python train.py --num_hidden_layers=11 --hidden_size=192 --n_experts=64 --experts_per_token=4 --d_expert=160 --d_shared_expert=0 --hidden_act="squared_relu" --moe_layers=[2, 3, 4, 5, 6, 7, 8, 9, 10] --router_score="softmax" --normalize_top_k=true --routed_scale=1.0 --balance_loss=0.00953 --balance_bias=false --router_noise=0.05 --init_std_router=0.0118 --lr_router=0.0012 --vocab_size=8192 --norm="rmsnorm" --norm_eps=1e-06 --tie_word_embeddings=false --optimizer="laprop" --learning_rate=0.00217 --beta1=0.9 --beta2=0.99 --max_grad_norm=1.0 --batch_tokens=131072 --max_seq_len=512 --train_tokens=597600000 --max_steps=4560 --dataset="wikipedia_en"
Below are experts of layer 8 (counted from 0) of a mixture-of-experts language model. Rows are named router (the router's row for the expert), up (a neuron's input weights, with its number) and show model dimensions 0-191. Each number is 500 + 40 x the weight over its row's rms, rounded and kept within 0 to 999. Numbers have three digits each.
After each expert's rows: "comes after" lists some tokens at least twice as common just before its tokens as in all text. This comes from a sample of Wikipedia text that the model never trained on. Tokens count by the router's weight.

# expert 15
router:519562453486427479499572526451494471533483516528511474593479521479546451527502514476461557511524466452457517508523479547504485477504488530472516545491434482507455579581499581451502487520498479481476536532555476505489538378450499465507460521562503557439510493548496490485497509502451452573466545495525473515535488506484528513414536549516510557543526436490498470452509517489501526495508482517487562506537482499466534503616570514524507510423565489558510462472432501507521455518472483461414531509438462485539517487577551434562526592549513563515474541553424534474440434483442516437
up1:563547505518517546479522511493541502489546433555508499515495456520460508540538526557505534558478533490372490480458484525486562492521479519558501522578487564505480559474485490520463415442550496501509537531466561508378484529576477497590476423501465510512438445509478453497502417484462532508503460517509469515522518517454426512515530538444458415510519477441501499464481484520499442465600521430434471473487558534531542442498508490527503502560501502556485408449510484492538490503514465498538433508599488503441499452529549503475480516406509464493527576519501504479459537482495565478
up2:561506460457521506562499536557465525491465421544466457458502549544517467516551543455431427459492513481439501482432521561560467486448476471547485539535484459399517542484509455470520557449540453475486537466488473476458445567561529466576473563472509496494542459422504552456472405472492497556489543527435451564542508493501451492546465456481510477483519476492432543525457523484509561575583478564541528592510541487548534466510504486542493508614493468524460513501519546515432532477495512513510494507430491491452491469448444492490517520511487510542438533480491527483516517552508442567
up3:491522522502472553500479488514466504539525497541470478498454505517558456500481500456509484487463549542477482523481515538542511506612491497470563535515499474485604503430510475490490434545524489495512540487474476539534508460473476472514500384470564542447447526548480578513508475489529521502459479557508393457535500501480536475433469543479464549493509422553512514481480502533451518557504543435480464483449412546472542542499462536525481523479566503552500463436493468473467508605534502568447548481448413418532426590544491532418439532485479568558490537499500527469536491519542558503
up4:462486515490454479482501498535564452532459535461533472498503519547404472529513528514441511479529469490478454385493473542460552404523461503523505604436499455508490517486541500558465515447493561535526428514472556464489492462533541504497500511561507538523503518484520568462457551543620509540481519472523496470530508516489394497567522570579564463471556490479453508476474508536471498485571513425454491524530541494461523422523498472506525547550525483563514496530573542458532522505448503429473506533559537494492576486509527529424468428470567465544518530472580514464506538495494516512
comes after: "=", "\n\n", " to", " he", " it", " He"

# expert 5
router:561512474475416486486526499452524527521476505481485487490484475531565518525501494488507460546501543527506559463485483458501443451495492483488479539505551545451475499503457494430511473509553492548519493534488509454524469375467518554480576519435472510503502515438520571454503473577500509479390474482466580424426484553530468472414542520511511582528532511594515536485427537519494546479478534560498550588517445472562447574484466530462512536458502545487551513522435488478475457507504498554542454530514508519467508525548381505475550576546493538561498478498506492544435523478523561522
up0:536492512494499499432556463509549500542445475502515475553487547517517553476519513517543514515535515460495573460543526468506438465511515432484476465467487579570525509524472517493479490428489521481483418506473576505492501460581500522489494519482596522546461545494517545459515473505501558541463530520435426563518569485506491530512497547478482511512544576565494503514474463543467542459472549391470456435489512494455488536520517495460512495572490472434554424558473471480603449511455513508439527556601516478500524537480447462505468475504546586456439501552560430510510553545566552496
up1:471567533581450459463534486435468475506546498501513471486510518517491504466460496524507566503483516469523493506578511551456490589491543572513468536515460515406500504527538399530449555461531566539472400493491504485469501495528512534495484527505556492515503491446548541476496424536512503573463475538507448495516487519510482477466506511616545425499535571527517557516505579495542493580451527480447510472475456522473538514534448458471452463456535414519538487460541479468531529493458596501497451570547522440547545568532502480518455398528515482518511479483542430508549551521544504509
up2:572392491475552507551504526463553539516519507477454536566481452494482516495511505563434471474498529508514517525471581489507538535494484543496468452538471499491509477535492521527445443533509506543530491566516537554458535522444513500487508544421532560540499509521473493501420565482498500500496516435505495538542469444470436516465459510500551495488535509539416597430428547511507556513491595449479560472470447404475517490493484496461579530486468540539481471457464437561462493469516454476528478532526454532546601460440462557461461551529548450486459526565482428555495493518508453554
up3:464398534489578535515534532438530477534578540461472502467515471498492561484513500514475437454541532551496580470523493525425514493509522460507582563482464485506510506478525548536461544517548498575498507542528554458442515527531401415486507536446471537456500535537572541488481482472447521534444531498460540449509568452494505525503448479478451460479592465550490481545494531534524429475498552465507488509579457433499500479532466437536513453524513561472495555486513479622461523467476505529474466448453446545513445470556474493454451554527503516475522451519474522462489599525520505495
comes after: "=", ".", " Al", " =", ")", " al"

# expert 13
router:559544539481477463527513545418546487493477514444511477493383512473532553461507485500472549467483487496458506423560446525463564488517508487492445470513485558472509519526451554513461518495508486501493441522496518483531505502531441534502495587475516532524504496556516521527609568529551573575526507521512528491533583496530549463475558474581508498492512521570482549519556495531470533429506511534426511505511520511431499602564434502482452516494522521534510520546440452448544517464499445501465592513474539488524521457487536440440511574490497553499480459522454505546627484537459448513
up1:490537468448436490549544521587511491536416503482488456479468469485498491520522494497436510508523536570516485490550445586477481509509553591544555497491542489498481570496473527541484525564517453487502499459497439464494427471473484544563510483418535508467499511538530513493551470514502574481467532502487486478573507455483475563456506522457497445513510531528496432514526469482463547490521533495465470445559461493488525511512545451451532490475546444504515558587495403571503486520536484447545511543473470490559444459511543488522490492600612566454437460554494513419545484571420460536
up2:490476495509469515497596557430505517513488492529583507497419486493506505540471560538553527467491490491568490511470511469536442467501475532555470544497502456502480579485472521442461479437456496491521507563503506503506463436454502461495456556528489474431480548539497493526506517463532494508490465445505535542511489359495414586516502512434483508507503428542540531452482568430536554511486529522483518432492509504515422497508399465428564476489488464556538475548535492486478557537415569539441478513577525507556496573443503462533559441553542484511517480521473512542428537513505489524
up3:490527487522530471476493500470502442494559522534518481498406517528547508495473437489498611424517497493518493471540594508498491437518559538526426547519512537584461498554453457500567567510469496511520517510497542521510511486501522515449437555524514461466527451442467525555545456480501432558440410600524475493522519477498510493492543500569470517523516500509459565503554588547546487505495507493490447666462496498470464459583461512466473528512515532542520505495548498542510509530517481452509584561505515507501521544560457430507547539480450477499530470489479469569494564520544533481
up4:535407549491575419590521457496557469427499463478540479498519463504497486469499587533475522470478455486467531452434519424524493519511507573511509560606494478471502516533515479470489502455502569486457484462525511432399465511594493541485526496485545491501475454550506479557519483518408456538483561481534463517546498476449452522422503490504475490457576491564510543538484544538486468501567587474485497508521543540493502469452482450533571511505517486474466502491475469507473520473459487523493570551483493471492472457505502543447481469443464540445503421480541497471595538597456490534
comes after: ",", "\"", "s", ")", "ed", "er"

# expert 1
router:513490482477573475500494487519443568520548528523589530495562441538542432517509497519430463555419498459547493420469484484536508462535485413478533500535534509399471497541439461500528512519430499487504545521551522503511446485486536550490502471488542490509500494459485531502448434520518528630399521463537492447517513518512492489457461477514508514529518472420563506485434485456583465468463451571493445512577518584492544498526595510508542476474474479492526551523505546432449535549478509489518474505495477539480535469507508513474470415544468509554467578438496557548508522489547457478
up2:571445453418483612482495458561500413512483538546509549453466561555575516547484531538520463530498471477406483499550490591492534472522501522560480498498564517469502522445509464477469557554483492471503498516477492490464455468522520492575517504463580519509457503546485567500540506467545487464539484577466491531484440502540490532503483476484472517532589469463490538486447448506446509489493459496504403461551479545556554523534566524498534505515520525483516493522529459425545447428544494501545520466482461473520528526524499423504404441453528390501422507508523455435513517513537502501
up3:505450477460498543472523487459492506527449469549523414526563501473505501510594529453523539504485432513470512526452465535554433483490517506574532520460519519541481489509444519484435472516531461498497479505585537521463482463515492483494439472469488536472489467525464566576557508569510388541497491536502484431531499449537473532472382457536524497476543509575500498546439531506515593469475497505468543484439555506451470565493595435507489397551582500489526481566519487543443491540471483454477514542506498481480521535500490454469487541450504553609472557498536447549480519516525489473
up4:473482509529461557518513431534437468531544503524475487524503543504538489501549522549508485456449502501472493453431498531485538514482574492525613522476624490560553524466434499494510584487452506442475431506544561522531526481467531497430491519499569457519481564516497515575462522451457580529456548507610523493496469566430527524518581484538564459514494431526481498486486558480505521486496481523553490483521450496453565443422512395500482527483504488443490570465506511443459497459540533516470558480473502534488464495576551515490434471474535515536489486474460459540517507472455439512
up5:469496651529559532501442439474522586516495482491499526456500544547511449514537544475477508495482437498467433551499506476482437510494488482502475489457517469474497555479511500537504536532486419479421484478523566508400480521545573493498479485527577459489448551527486503517451491497422587549502539526571483468474571501501456501561503447492571533523485525589554599452484484498535524483515542507486520434495479556527535486546501461426457491509464539529423493464483452483483510484496545484532498506451544471502540505532581453520510542500608437473496496482463546492531450490504483578
comes after: " |", " (", " the", "=", " in", " of"

# expert 4
router:539524475496500517481561518535493572422560519446518399540518607538529436547456559454487509563511580443562502488507450452504437459489409441485574500528467479463501459486464517502555475510485532525589545507499514527493507469548444503481500480489508480504493449469501564514438502434531566514462465480547540460531564485501526547535523474525559497421498481469533496495522433529440505430492470513511479473545452489482550550523487422492510469490513522545482460550464518557457491567539574562559545483477447534435496516467472442499466479512447498459532544514513506515479473590537448544
up1:568458527519563468488481468474529441531506576548505597519442500534548455585479499513526501466512430477478575522538511492522535445528528485426542498527480524524487511531403535529508506536569455492508524512529570476523544463562464455517508479480575466501524538615513522499497519532494486524516602540490561527494452516502522537468418539557409563468499489512429450460531471458481564470472439526583535530439493508525529487555457521417530504480495485476515433501518462526507516413526556507520470522483499481527575510498530512553466527429472521499513491509527424459540496462509534564
up2:537557446491485495540495508445466468518527541555545531481487528541513485560559553529516472470454494491522461489485414461447545424495475487474510507480472471499578526465532537511541477461577478497571516492486531492543556544549472528472509511490604484464449558544532532443479501478424523514484523449489549474458504496623423497560531564513533492460535464463474455508601448514495547480474486446461534507499599535502559530565467496474554572541498464554454562484514481547449496569444466514473504472511459502548511533482541478420475423440473458531548507529569491519519506553490522513
up3:535553481483515514517463524406525532469487564504515478527500511546572456551494514462501490434463479500476492471451404503537511504565500477523564554496543467438485536559518508521575439436530505532544507504643519508519521452460472441462482531536535508457460505498463502461515519537385487504490530518464516439549484421622519526527470476540538478446508469505501492499515526533551569510568581472548467538527466527450583518537518517473551511482486471503532502472519520520544580551502474523503500507480478566503497537463557492474460501491566485496536593468468496557527582546471474451
up4:454432504558491542565513442456521494486487472525500438533552484516505488495614438468472480520439513570467490537468532564527460553502560548588484476596457511493415504481448468483503562506448498533482532485571487519444500494452453471466468540520375581533524546467439514515441495526476548510417471464515451519511546465435449496440486589561497493525529562444519419503493489526473526463531540521544526467538489493513458581536519491495499576500506513525514464485547514501521476492529530537532510526550496507494542463444569564502470512518488539493514472583467528496471509523513469567
comes after: "\n", " |", ".", "\n\n", " in", " on"

# expert 49
router:498463467503542457523401495437452548537463454520527520530536473496432463522447483491498548560431473467540479519421475445462442444535576452459528477547526562492472460493494470480491420537481452532503533460474535515477514397491533527450445530456519550472498532489514518466556543563485472533449507514462475445445519489552521457432484532585420557476484510483563492546472514406536486508466464562498581486494427535526516487524469527467488467509473533557543500519392548492459509479534523560462490552537513487476498536526488484450515529511507491564482534433453542553551525509448564489
up1:425556440503512577435496486449465434510446522455503458488489503520487473550454451492534489466492527473534488515504481545494507477537546505648502471434460447468525477519486464558446510547512505496517528464501551492514492509506484493517441545507505556507438475515573505527456545477551461445438535471528496527468478529459440499498470519500486464508527441511428514568498528488486465488450473485447551416490521530593495446517508462413435549451536548456455521512562519535526625415465529524534546517510515539581584460412523498549512505534482557480530503491445446482469493499512509492
up2:498463446495458492505537498549476496497535452450476446472455432533523509510568492512523516502407502505522476496439563532482422544513449486466500543521494518506534450570516576582585450555474516513447475485526494579484498483479488523484536423504493506534556475458489437548524450452512447537489571494535427486485467507536511535542451546495514447510433439555555481513485506486490557523516583497483584501463460504543414505517496495520423528504499499475483560508464465481525520513472429416506540587469456533537529533529549516518447425488565581527481558433478559468471539457459470495
up3:492543431558492582531494502514513496442515470503457491536465514499531488522439525479512449491534520445515480482520522544477534497532549463605549515494505445458498513433480517459418573431509506501482462477526531473492525454520499525531513446529415422510526484489588577513511481504492565531456515516517529497529544550550535490543428483446487513568526481538447569519539510473550508473517515488508485450505435484548423513478483356563507462508499550544464498517541504509514524523493557521538490424533418495454473594541511506457515479505459536515507494465546445523550594601537478474
up4:523546507475556483452534504516547513525486473511502450509501476535509472518410501497484436519502483536533511493474510490503596471484452435500558516448500471551468511507475512540494489520455519480410478486527529406521516488511510484561599494434547573481493472498441426485474475517508503534479434497470475532566542534478526406499498525514523527427515491519487511497523547522489489515480593470437518515528605499492631496439501531584505470485518554438509582484526520590460579500472385469549524506503456473486472487453481478533472478476564522519473578569530489467458512492512429514
comes after: "=", ".", "\n\n", " \"", " (", " |"